config = dict(
    d_shared_expert=0,
    router_noise=0.3,
    lr_router=0.000607,
    norm='layernorm',
    qk_norm=False,
)
Below are experts of layer 8 (counted from 0) of a mixture-of-experts language model. Rows are named router (the router's row for the expert), down (a neuron's output weights, with its number) and show model dimensions 0-255. Each number is 50 + 10 x the weight over its row's rms, rounded and kept within 0 to 99.
Before each expert's rows: "comes before" lists some tokens at least twice as common just after its tokens as in all text. This comes from a sample of Wikipedia text that the model never trained on. Tokens count by the router's weight.

# expert 0
comes before: " |", ";", ")", " (", ":", " –"
router:59 47 42 43 48 58 41 62 38 48 69 65 79 38 61 40 51 54 42 55 56 49 43 51 40 55 47 46 52 49 50 53 65 40 64 49 52 47 38 60 66 57 65 50 39 37 54 46 24 71 50 49 57 58 65 60 57 41 36 50 50 48 64 36 46 49 38 81 47 49 46 47 57 72 39 41 54 33 42 40 54 50 43 52 53 42 55 55 55 56 53 52 46 75 42 49 51 13 55 43 49 39 61 53 52 52 39 52 37 45 63 41 65 61 62 45 32 26 52 44 48 70 45 45 32 33 64 60 51 55 64 54 40 34 61 42 45 45 49 49 41 60 63 40 25 47 52 46 40 43 66 68 56 53 67 63 59 38 57 41 45 46 50 47 46 50 48 52 42 35 42 46 50 48 42 50 59 59 57 58 46 41 47 60 52 52 43 58 48 52 40 44 59 56 43 54 58 41 54 51 50 31 65 71 60 48 48 49 46 47 33 48 43 71 66 62 54 60 58 44 59 51 46 44 43 59 59 55 54 44 52 60 56 49 44 49 40 49 59 54 48 37 49 53 68 68 35 50 51 64 56 30 49 54 67 49
down0:48 57 65 39 52 45 54 52 40 50 61 46 49 48 44 56 54 48 40 64 41 66 46 46 49 40 66 44 51 60 39 31 41 61 58 39 53 58 51 49 54 67 36 47 57 54 44 47 60 43 29 68 49 60 45 59 62 52 54 44 74 50 45 56 51 57 45 49 38 66 31 48 50 43 37 63 37 51 56 32 54 51 45 55 46 51 40 49 50 58 48 54 48 42 34 50 57 41 55 53 57 68 58 53 39 43 46 38 32 44 52 55 37 40 54 43 58 50 26 67 45 40 66 49 42 41 47 51 51 83 53 52 53 52 35 70 45 39 50 45 46 62 47 55 47 37 67 61 65 50 37 59 42 43 56 53 49 53 35 45 45 49 50 62 63 35 53 51 36 44 72 49 40 48 47 61 50 44 56 55 36 56 60 48 63 41 43 36 47 68 65 30 43 42 52 68 63 59 59 46 23 70 55 30 43 67 60 56 46 39 36 60 41 45 52 55 45 58 61 52 52 49 37 35 56 42 40 38 39 48 53 34 67 37 53 68 46 60 55 59 46 51 33 66 45 58 38 48 51 42 46 29 48 52 32 65
down1:60 45 60 43 61 62 51 47 55 45 58 27 58 49 66 43 60 44 53 26 71 44 46 49 45 39 41 51 51 60 57 39 42 54 46 46 50 55 47 38 46 44 48 58 47 49 65 17 68 51 43 32 51 64 44 51 39 62 46 48 38 57 54 62 25 64 47 51 52 55 52 48 41 45 52 52 56 53 52 50 52 54 45 52 33 46 56 55 53 49 73 45 54 55 54 52 51 45 33 62 59 69 58 41 69 53 61 49 70 43 54 47 36 37 53 49 56 35 45 33 43 53 57 41 64 49 50 54 45 41 59 44 50 67 56 49 46 61 54 64 55 54 65 50 50 51 51 63 52 59 40 49 64 53 50 39 29 38 46 71 65 53 47 57 47 57 55 62 61 42 61 48 43 61 55 42 17 57 54 56 34 63 28 67 43 43 53 55 46 62 46 43 47 31 37 49 52 58 35 35 52 51 53 47 52 43 37 31 61 42 38 65 50 52 48 46 55 34 65 48 62 55 47 48 55 66 54 60 44 50 52 42 44 63 44 36 54 66 42 56 35 53 39 58 80 55 38 50 44 46 62 64 39 50 38 29

# expert 13
comes before: " |", ")", "th", ";", " km", "/"
router:50 44 45 43 34 47 32 31 35 36 49 48 75 53 52 49 45 51 53 55 52 43 57 50 36 50 43 55 64 39 57 53 41 42 64 36 48 58 46 61 48 57 44 34 47 58 45 59 48 83 64 52 59 49 40 61 61 49 51 70 56 56 62 43 57 31 25 69 39 55 46 52 62 51 53 35 68 35 29 48 29 42 51 40 47 53 60 67 62 44 46 52 53 58 44 44 54 49 50 52 44 41 45 39 56 48 62 41 57 52 48 58 72 40 52 44 39 55 53 49 38 58 46 40 29 54 57 56 62 48 64 42 54 33 60 58 50 49 39 37 38 63 38 44 43 48 55 43 39 28 50 53 56 55 44 72 65 40 32 59 50 50 56 50 59 65 57 52 56 64 51 67 79 48 51 46 73 55 50 41 48 52 52 56 51 54 50 63 54 46 54 46 31 54 56 52 41 40 57 37 60 53 49 75 59 58 39 59 55 49 47 46 41 61 50 44 61 59 58 61 33 37 56 37 41 60 58 35 56 39 34 44 41 49 50 65 43 61 36 58 44 46 39 50 42 51 43 49 47 66 49 47 54 30 60 45
down0:51 62 50 27 55 50 63 46 46 56 64 48 56 55 33 51 45 46 53 47 39 41 44 47 51 50 41 38 55 37 58 65 48 52 57 43 68 63 34 35 37 50 50 47 56 48 51 63 32 47 59 56 52 43 67 46 49 54 61 45 43 39 33 46 53 58 50 48 77 32 54 55 40 57 42 55 47 39 52 44 58 61 36 53 46 32 54 76 63 71 46 59 47 42 48 54 45 50 53 44 43 55 54 63 71 47 37 61 39 45 39 42 47 62 40 52 30 35 52 38 58 58 59 54 56 65 60 23 47 50 39 43 50 71 55 38 62 65 45 46 54 65 55 54 44 37 56 61 42 54 56 44 41 48 45 58 45 60 54 57 60 61 34 53 64 37 37 56 40 45 49 53 71 51 54 50 47 54 46 64 42 44 56 77 40 58 54 52 51 61 43 36 52 52 34 63 59 64 35 66 40 45 62 54 60 46 49 43 48 49 52 29 41 68 64 57 50 56 47 66 41 45 29 43 46 57 60 46 58 44 55 58 54 54 46 55 55 48 62 51 44 54 55 46 45 42 43 70 75 68 53 44 35 61 31 26
down1:50 49 32 49 52 55 42 64 47 40 65 58 53 43 52 49 50 39 45 41 47 46 54 50 49 35 40 44 58 61 69 48 39 53 61 40 38 33 45 68 46 48 50 65 47 55 67 56 62 41 54 54 54 30 47 44 62 39 46 46 29 69 33 54 39 38 31 63 48 48 41 72 61 37 55 26 37 50 46 52 44 32 50 35 55 30 60 68 47 61 57 70 55 44 56 39 49 63 50 55 48 46 54 46 46 31 63 46 37 45 56 57 42 52 58 47 42 58 30 53 19 43 57 76 42 42 45 30 48 62 48 35 58 37 41 47 46 45 33 53 67 50 44 56 43 42 50 48 38 55 49 56 55 51 51 57 49 59 31 66 54 60 57 66 66 53 58 42 45 55 48 57 52 50 45 45 35 42 46 46 37 42 55 51 40 40 34 49 54 35 48 53 36 45 31 50 52 33 57 58 70 53 55 57 42 50 68 57 42 48 48 44 48 41 48 36 52 62 42 46 46 45 56 45 32 68 51 60 44 63 41 39 42 52 47 49 71 59 53 59 44 54 47 42 54 43 64 49 61 46 39 30 58 45 33 63

# expert 9
comes before: "\n", "-", "|", " The", "==", "The"
router:38 36 50 38 47 54 56 43 56 77 41 45 37 51 50 35 54 36 50 40 33 45 43 58 44 47 75 53 57 55 44 43 61 57 65 59 62 60 42 44 37 46 55 59 60 59 38 58 38 45 40 49 58 68 39 43 47 53 67 54 49 52 55 48 57 44 54 55 31 65 47 57 49 50 60 53 50 47 31 55 58 45 45 59 57 57 45 65 44 59 62 64 36 40 30 41 36 48 60 53 49 45 54 49 49 37 57 51 55 50 48 48 48 49 46 56 42 34 39 43 68 51 39 63 56 42 52 30 57 49 42 23 47 27 61 60 46 58 52 44 55 46 37 49 48 49 51 61 59 64 44 45 59 53 52 46 73 53 66 38 56 63 45 50 76 43 61 55 45 49 39 39 69 78 46 49 78 42 52 50 50 56 46 43 50 39 61 45 51 41 57 39 51 48 47 58 39 42 52 31 43 63 47 67 33 47 74 53 47 61 50 71 34 51 58 65 69 54 56 41 61 43 33 38 42 45 39 46 46 38 43 46 51 38 54 46 47 56 52 47 56 57 66 42 62 54 55 63 44 53 55 64 34 48 70 66
down0:61 60 60 34 42 54 37 62 54 48 48 62 47 56 50 66 43 58 49 50 53 48 27 56 57 67 53 46 28 48 38 57 44 15 48 57 44 39 34 48 49 56 49 49 45 54 56 35 43 46 43 48 43 39 52 60 61 46 50 58 48 69 59 49 49 43 65 54 63 47 48 43 56 56 45 59 55 54 67 76 43 61 50 42 62 44 53 38 64 55 47 29 61 59 41 48 46 35 25 55 55 49 45 52 57 59 27 39 42 55 70 62 41 47 40 37 49 53 47 44 43 52 48 53 56 52 42 46 60 44 43 58 48 39 54 54 38 60 49 45 55 51 41 37 70 44 52 43 41 38 49 70 57 44 43 35 49 43 42 50 34 55 54 49 67 66 65 51 62 59 63 58 43 46 62 59 54 41 53 37 52 51 47 71 55 52 61 44 58 44 63 35 37 41 74 57 49 41 53 64 43 60 57 67 68 45 54 49 45 49 58 53 62 40 60 39 52 52 48 41 41 52 09 59 40 52 52 48 62 63 39 58 41 37 32 48 73 38 45 49 53 67 52 41 45 52 52 43 46 43 47 45 52 35 54 44
down1:75 45 69 52 27 51 51 53 40 36 44 54 64 60 59 61 56 33 49 52 55 53 59 57 45 52 45 52 52 56 51 58 62 50 48 61 23 37 71 70 54 42 57 46 49 34 46 57 39 49 63 50 54 46 55 40 48 42 60 57 51 35 29 48 57 45 52 45 44 52 48 36 60 51 38 59 42 52 63 54 54 50 39 49 62 53 39 57 45 62 56 50 63 56 43 51 58 30 69 71 52 42 50 67 38 30 50 44 46 42 54 30 48 54 60 40 39 57 56 53 63 72 50 36 44 46 54 49 43 48 53 58 51 65 50 51 46 56 67 47 53 56 46 41 59 41 59 76 66 58 54 33 50 70 68 49 55 44 47 63 42 44 37 52 39 41 44 48 50 52 61 63 42 45 40 50 35 48 57 53 49 37 30 42 76 64 46 73 43 57 60 56 22 42 51 59 53 59 58 56 52 48 53 51 46 57 42 59 62 53 51 46 43 47 52 46 53 64 52 53 37 31 70 56 66 67 47 55 40 45 64 59 53 56 51 54 59 54 50 53 65 57 43 31 58 42 59 48 55 53 39 44 37 58 68 70

# expert 6
comes before: ",", ".", " of", " in", " and", " to"
router:50 47 27 47 47 58 47 60 31 57 61 61 55 61 40 46 45 55 40 56 54 55 44 28 51 42 51 46 60 42 32 51 65 43 57 38 46 40 40 58 47 49 55 66 38 42 57 55 54 55 40 61 57 49 47 47 50 58 39 79 38 62 57 37 49 46 43 69 41 48 33 31 69 49 44 55 52 31 38 55 57 51 44 66 53 48 59 43 35 46 70 44 57 59 51 32 44 44 56 52 42 50 37 43 54 37 42 46 52 32 46 45 55 57 46 47 42 35 56 50 47 77 36 42 40 43 72 36 49 51 34 38 16 53 54 62 41 43 39 51 40 68 56 43 45 46 54 66 54 55 65 48 60 58 63 62 50 54 45 26 48 61 74 34 57 39 68 68 47 52 39 54 55 51 43 55 60 67 40 48 44 45 47 31 55 52 53 61 77 54 44 54 57 53 51 48 61 46 66 50 42 51 59 60 61 58 50 50 51 50 49 48 50 62 72 44 51 49 56 52 37 54 53 39 62 50 46 68 72 50 35 48 56 42 58 39 51 51 47 51 56 35 46 42 46 40 50 46 53 56 47 45 35 59 57 50
down0:55 64 41 56 41 42 45 69 44 50 63 46 47 32 45 48 33 62 45 55 50 44 49 59 42 38 58 44 50 36 50 43 53 55 61 51 55 53 44 59 47 51 56 45 56 74 45 61 51 62 43 46 39 53 70 56 43 47 60 63 53 68 39 55 38 38 49 42 40 54 39 55 45 60 60 45 50 64 49 41 61 35 54 24 47 45 57 51 45 51 39 55 46 59 57 76 54 40 42 61 51 64 36 68 60 51 47 49 56 56 42 47 45 53 49 59 62 43 51 59 51 57 50 48 73 59 34 56 52 47 40 44 90 35 60 27 66 58 52 53 41 34 54 58 52 36 45 54 38 57 66 42 63 53 49 48 69 37 55 51 72 40 60 62 38 49 32 36 60 48 39 44 57 37 62 52 46 50 62 63 56 40 60 77 53 59 56 64 40 56 64 42 54 35 53 53 55 59 35 59 44 35 31 59 35 39 43 57 42 48 36 50 51 27 47 50 70 53 48 60 39 53 52 54 54 39 49 42 40 56 50 45 49 46 49 64 32 52 49 45 41 57 36 48 40 32 59 45 50 41 45 36 45 45 55 42
down1:47 34 48 32 52 42 45 45 51 49 53 56 39 45 41 35 62 36 36 43 61 53 41 46 39 41 41 51 62 57 48 50 60 56 46 56 38 27 56 49 48 52 46 53 46 42 44 54 52 59 34 31 53 59 66 43 42 52 37 47 44 24 52 48 37 49 49 50 47 43 56 70 55 41 55 40 46 44 57 50 30 34 58 60 65 50 26 58 71 57 43 66 56 49 41 48 47 44 42 52 60 54 56 39 63 51 66 37 47 46 58 58 46 62 48 53 58 51 61 40 55 52 69 51 44 54 34 59 65 35 53 58 44 56 80 61 34 47 53 57 39 43 49 65 28 37 50 60 52 52 57 64 56 54 48 58 38 49 69 47 46 51 46 48 64 47 47 42 42 41 45 73 58 56 38 57 49 34 57 54 52 57 51 49 41 27 50 40 42 36 55 45 42 42 49 53 50 54 28 57 48 54 52 59 65 41 53 60 58 39 70 37 44 54 49 57 48 36 59 55 55 60 44 47 65 33 43 31 41 57 56 27 55 63 49 61 50 66 50 53 64 45 41 48 55 72 56 34 78 55 60 50 47 69 40 39

# expert 10
comes before: " to", "s", " of", "ing", "ed", " in"
router:33 56 40 50 59 61 33 37 34 56 41 49 41 60 37 50 44 47 39 47 33 36 53 54 37 41 55 70 61 58 62 54 68 26 54 56 54 32 47 42 63 64 48 57 53 52 60 44 31 57 33 70 45 34 60 38 61 43 54 63 59 66 55 55 54 49 54 44 46 54 47 49 78 57 49 62 22 34 30 56 42 59 45 66 49 51 56 39 37 51 63 55 43 60 34 42 55 48 51 53 54 48 64 48 45 57 54 57 63 44 59 43 57 50 51 45 52 38 46 55 56 57 66 48 51 43 51 42 70 57 39 51 37 56 45 50 38 46 41 39 27 52 49 32 39 35 51 55 35 47 70 64 44 51 38 48 47 50 39 40 39 49 67 41 51 45 43 69 53 57 50 46 53 65 65 61 48 58 60 45 55 37 66 48 52 51 66 40 49 49 47 47 51 60 52 48 41 40 72 54 46 59 47 52 63 49 43 57 58 60 46 77 43 52 54 54 43 48 39 52 57 64 50 38 50 48 42 46 57 35 73 32 50 49 67 49 54 55 54 56 36 42 70 48 47 33 49 45 58 57 55 43 44 34 65 45
down0:52 32 52 51 44 58 54 72 62 55 61 54 63 58 57 56 53 50 68 41 71 59 52 55 39 48 49 59 42 51 51 49 44 58 31 31 51 43 52 52 42 56 60 61 53 49 60 40 59 43 53 70 60 68 58 53 52 28 41 59 56 61 55 39 35 45 60 43 57 49 56 43 57 51 60 40 54 58 50 56 60 37 52 55 55 46 53 57 44 49 42 48 33 56 42 49 34 46 55 42 34 72 59 69 46 35 65 69 49 56 55 66 34 48 47 54 49 36 29 46 39 62 68 44 46 45 27 49 42 54 42 46 57 61 44 58 36 39 42 50 64 47 59 49 51 57 46 54 47 33 55 48 43 50 51 44 68 38 44 58 59 60 50 40 55 47 44 61 62 55 56 39 51 54 35 63 52 45 54 39 51 63 54 59 40 57 46 58 62 46 48 46 59 51 58 51 50 40 41 46 59 65 55 36 59 69 46 56 56 67 76 43 61 26 60 39 44 64 41 53 38 45 26 52 54 36 55 36 55 29 39 54 32 54 45 37 53 56 45 39 63 54 44 36 43 37 41 51 51 73 63 31 51 65 45 70
down1:60 41 40 52 46 67 50 53 75 49 67 41 53 43 54 60 46 71 47 41 60 44 51 49 60 49 48 56 51 51 55 62 54 69 57 44 46 55 58 55 62 48 68 62 54 39 38 47 57 34 62 39 39 48 59 40 62 53 67 44 46 33 38 49 40 58 41 43 47 47 65 40 52 55 37 53 69 45 74 43 68 54 56 54 53 44 56 45 59 39 55 55 61 59 46 40 51 60 53 72 53 43 54 57 33 51 60 42 58 67 64 40 48 52 34 42 63 62 53 55 42 42 42 50 73 45 65 45 38 58 42 47 32 72 62 52 43 59 37 53 60 56 32 55 56 48 37 53 49 41 54 46 49 47 45 61 37 46 43 48 51 47 39 58 54 58 74 50 60 72 36 53 44 47 34 53 50 38 58 26 56 59 42 38 60 53 55 46 39 59 58 35 36 51 27 38 43 46 49 54 60 50 51 44 42 59 47 54 70 52 56 48 54 31 38 37 57 59 38 34 46 46 57 51 41 23 56 55 61 60 40 56 48 35 46 40 42 39 45 56 53 50 56 36 55 35 59 50 42 54 36 42 64 36 71 62

# expert 2
comes before: "\n", " ", " 0", " 1", " —", " 2"
router:36 55 47 33 78 63 50 58 44 50 47 49 51 55 48 45 66 61 72 33 33 43 43 37 42 53 44 52 64 66 57 51 51 66 55 23 54 51 48 62 43 43 60 52 40 56 30 57 43 46 53 44 44 38 45 59 57 55 42 55 42 57 43 67 17 57 38 65 33 61 49 45 44 41 57 59 51 40 51 46 33 51 60 55 48 64 66 58 45 41 62 43 39 49 47 42 28 11 53 50 51 35 36 45 48 60 56 61 50 53 51 37 59 60 53 53 40 50 50 55 56 59 41 58 56 43 47 49 53 63 48 59 40 56 52 50 52 61 44 52 38 54 42 43 32 64 46 54 35 29 55 58 51 40 59 66 39 39 50 47 36 64 30 46 46 51 62 53 42 50 37 53 60 54 66 47 54 54 46 47 38 56 58 46 47 67 34 61 63 56 37 48 36 61 49 61 48 36 52 49 34 47 54 48 38 43 37 55 53 42 55 60 61 61 63 57 58 42 56 43 48 71 50 45 56 54 50 63 44 55 50 43 35 65 51 58 50 39 62 36 49 57 40 40 39 60 50 58 53 58 69 52 60 42 30 55
down0:66 65 36 36 44 46 49 53 36 45 59 42 36 46 63 51 45 61 48 40 53 54 54 46 39 39 49 56 59 55 44 61 43 54 37 55 40 42 55 62 60 60 32 37 53 53 57 47 53 63 56 31 40 64 58 59 40 47 50 55 38 53 60 46 63 47 36 44 59 45 55 46 51 45 41 59 44 39 61 52 64 67 31 53 49 52 48 45 45 53 54 47 67 38 52 51 43 70 52 64 74 23 68 41 54 51 48 50 39 59 60 58 57 42 44 61 51 52 61 67 54 49 28 63 50 43 60 39 60 57 38 44 36 47 26 60 56 40 68 62 55 53 48 38 45 46 47 50 53 45 55 48 54 53 38 61 39 63 57 44 38 58 41 43 57 48 58 33 61 44 56 42 89 37 56 43 51 48 48 36 48 63 42 56 36 34 53 61 37 63 49 58 64 43 51 63 53 53 61 67 69 49 52 40 64 53 56 51 48 53 49 52 59 38 49 69 31 55 31 33 56 55 67 53 43 61 39 43 52 54 50 32 63 54 61 65 52 45 62 53 45 36 49 43 37 55 50 51 49 45 68 61 26 38 51 51
down1:57 31 69 37 37 52 52 58 46 45 43 55 52 75 49 64 60 37 53 58 62 53 44 34 60 57 42 41 51 53 55 60 69 42 55 70 57 58 51 58 40 47 61 43 58 34 58 45 67 59 56 52 34 43 41 50 50 57 55 45 23 50 50 47 48 53 44 72 49 66 50 70 66 40 51 64 41 60 51 38 46 57 53 44 60 39 60 60 45 54 48 57 59 57 42 38 36 55 51 26 49 44 44 75 30 47 58 45 37 54 55 51 60 29 63 55 59 53 41 52 49 43 37 47 48 36 51 61 43 46 44 55 45 38 72 76 30 45 42 68 39 34 61 50 50 47 40 44 32 49 51 66 50 48 63 43 60 45 49 46 47 49 51 49 42 53 58 59 54 42 45 46 44 56 54 59 44 45 48 68 53 51 54 49 48 57 66 52 40 31 57 55 52 51 60 48 60 56 62 68 41 57 54 32 39 56 44 41 35 39 57 49 59 41 57 42 27 46 44 54 42 53 40 58 53 50 52 65 43 59 56 57 57 51 30 39 53 51 32 51 56 81 42 28 44 40 35 58 48 42 39 41 49 52 41 45

# expert 15
comes before: ":", " of", "==", " ==", " by", " and"
router:50 55 45 49 43 62 39 41 31 50 59 58 55 49 32 50 39 49 38 60 44 38 37 47 38 22 51 51 54 58 51 47 76 45 44 48 59 46 32 44 56 55 54 76 50 33 39 48 44 53 60 47 45 54 60 51 59 45 52 56 64 58 59 54 48 49 44 59 57 26 49 40 58 33 59 64 41 46 45 66 43 62 40 66 42 58 62 49 62 57 63 42 40 56 45 35 53 32 51 57 57 67 51 58 42 55 50 64 41 65 60 59 56 46 48 55 45 42 48 36 48 49 59 51 46 35 57 56 70 58 49 53 25 66 62 56 48 49 49 14 57 52 67 58 49 46 38 55 55 49 54 51 48 62 46 47 31 38 59 47 49 37 41 49 60 48 40 46 33 42 32 66 56 45 55 66 54 58 48 45 54 42 41 45 54 64 53 59 68 53 36 53 44 61 35 56 59 43 60 49 42 53 48 64 65 52 46 34 58 35 37 55 39 65 41 49 55 59 62 44 68 49 46 32 37 39 71 63 48 45 54 34 57 42 59 33 47 55 40 53 42 55 42 41 50 46 53 67 70 65 46 48 46 43 51 38
down0:53 49 44 63 58 40 62 51 58 32 46 52 58 78 54 48 40 51 71 65 60 31 44 50 51 54 64 53 51 66 55 66 38 48 42 38 59 47 66 52 46 41 76 59 61 58 58 60 42 57 66 67 52 54 50 49 58 61 48 44 29 52 44 44 40 52 72 59 41 51 44 45 55 48 39 35 65 24 39 67 60 51 60 52 52 63 44 65 50 47 32 45 44 46 45 58 45 46 45 55 55 63 51 57 50 53 55 25 49 48 40 58 49 58 53 44 49 62 41 52 60 47 45 64 59 41 40 32 50 45 59 46 56 60 54 53 63 40 58 59 65 32 45 52 48 48 42 26 26 38 36 54 64 42 49 57 58 45 46 46 52 66 53 59 53 56 48 56 71 53 30 30 61 54 35 60 62 49 55 45 51 66 48 61 46 52 53 35 53 62 32 39 54 53 54 33 58 60 60 39 57 52 35 36 55 39 51 49 51 44 57 52 43 51 48 62 54 34 58 49 47 47 37 51 55 47 60 51 38 66 55 59 50 42 65 56 42 43 57 29 45 48 49 46 44 64 67 38 27 51 49 50 49 38 59 66
down1:65 51 58 66 57 45 63 60 64 57 60 29 57 47 54 47 48 29 62 42 61 67 65 35 40 58 40 50 46 55 54 44 52 53 31 52 40 64 31 55 40 56 36 50 47 53 62 50 55 50 59 30 61 43 31 68 47 67 53 52 54 51 47 26 37 46 51 50 68 43 60 44 34 65 46 46 39 53 65 65 43 35 58 64 67 45 39 45 63 42 56 61 60 54 36 54 66 51 56 64 57 48 54 36 53 32 46 41 59 57 51 57 53 48 59 51 60 65 46 39 60 51 48 37 56 49 47 51 50 35 45 54 51 53 53 33 66 42 41 36 38 39 34 39 58 40 58 51 59 54 42 59 47 46 54 69 51 50 57 37 62 60 43 53 60 48 49 38 37 36 59 40 51 47 35 50 60 48 67 51 39 57 48 46 41 58 38 51 68 45 54 45 67 41 55 46 37 64 38 57 54 57 59 68 55 46 56 50 19 46 38 56 56 35 50 74 51 57 47 39 50 41 42 45 50 44 34 58 45 53 42 39 40 42 44 47 20 47 49 42 49 52 51 44 58 40 41 67 56 61 48 50 44 63 37 63

# expert 7
comes before: " the", " a", " his", " their", " her", " an"
router:56 36 51 49 45 67 46 47 52 43 39 58 72 32 37 45 38 35 48 43 55 40 41 35 50 49 51 36 69 60 53 31 54 42 54 46 53 43 69 69 52 59 62 44 47 43 41 49 42 62 43 58 52 53 45 41 65 52 49 50 41 49 49 53 40 45 56 61 43 45 48 47 62 55 49 47 48 47 52 45 34 52 46 52 42 31 42 41 39 54 56 49 49 65 37 44 57 42 57 66 46 62 33 52 23 48 54 65 45 53 52 60 42 49 50 44 44 33 42 43 62 59 56 46 47 43 53 35 46 58 59 47 45 35 64 49 54 44 55 55 48 57 56 54 54 50 51 64 39 61 61 61 70 53 66 59 57 48 35 41 48 74 51 48 42 65 32 51 67 49 42 40 46 55 55 35 44 37 56 55 35 28 63 40 44 32 53 49 61 59 55 44 52 53 56 38 61 55 44 55 45 59 53 36 35 32 54 52 68 34 54 57 65 41 46 42 51 64 55 56 51 48 35 38 45 62 54 32 53 62 75 16 74 38 52 55 53 51 56 50 51 56 57 58 45 55 86 38 54 63 63 58 50 54 51 49
down0:58 57 50 41 44 61 45 59 46 65 33 36 60 65 57 48 58 54 53 43 49 50 32 53 58 50 57 56 61 22 52 46 40 54 57 44 56 38 37 65 56 50 62 50 44 39 62 56 51 27 37 49 42 62 43 60 54 55 47 31 51 32 53 37 56 67 57 56 46 52 48 62 49 51 31 47 44 42 47 33 40 59 48 47 56 51 57 50 47 52 51 50 53 37 56 59 32 65 39 44 30 56 60 42 57 51 53 48 46 43 33 53 35 39 53 45 49 59 42 73 53 62 44 61 50 28 61 50 42 69 51 54 71 52 70 44 40 49 39 65 30 46 59 31 42 39 39 60 40 46 62 32 50 63 45 52 66 54 52 48 59 43 41 36 32 31 56 40 46 51 62 41 37 50 57 32 41 60 51 47 50 50 41 29 48 55 36 62 42 50 50 66 64 47 33 55 77 47 65 56 55 47 53 42 55 40 56 42 54 63 45 46 52 44 65 57 57 38 62 54 40 62 52 46 49 54 46 39 54 66 51 38 49 38 60 63 64 42 61 38 57 51 60 52 45 66 63 58 39 54 65 36 47 49 67 64
down1:57 48 52 49 55 48 47 54 42 41 36 45 58 54 53 62 50 56 58 45 69 66 64 54 52 50 54 61 47 31 51 27 46 48 48 51 46 57 72 39 49 48 47 45 52 54 57 57 48 34 42 50 40 63 56 49 58 53 62 51 59 41 61 41 44 30 43 28 66 60 53 50 40 54 50 44 56 45 62 48 44 41 66 41 52 41 47 55 36 41 46 48 53 30 52 57 52 27 49 52 64 57 46 52 63 58 48 38 38 37 59 64 37 74 58 47 43 53 49 41 53 42 30 53 43 65 44 48 37 48 58 55 34 74 56 56 65 66 45 43 40 44 69 36 41 41 55 70 61 41 53 48 48 55 56 51 38 39 56 62 39 43 39 40 40 58 61 42 55 35 53 56 56 55 41 47 47 46 47 51 59 65 41 42 43 62 69 47 49 72 67 75 52 51 50 45 47 56 44 44 58 44 46 48 43 54 37 59 52 45 51 34 38 53 52 55 62 50 63 55 41 57 57 57 55 62 60 84 51 62 64 42 53 55 32 31 44 28 49 54 37 35 53 66 55 33 35 42 46 53 35 63 62 39 64 58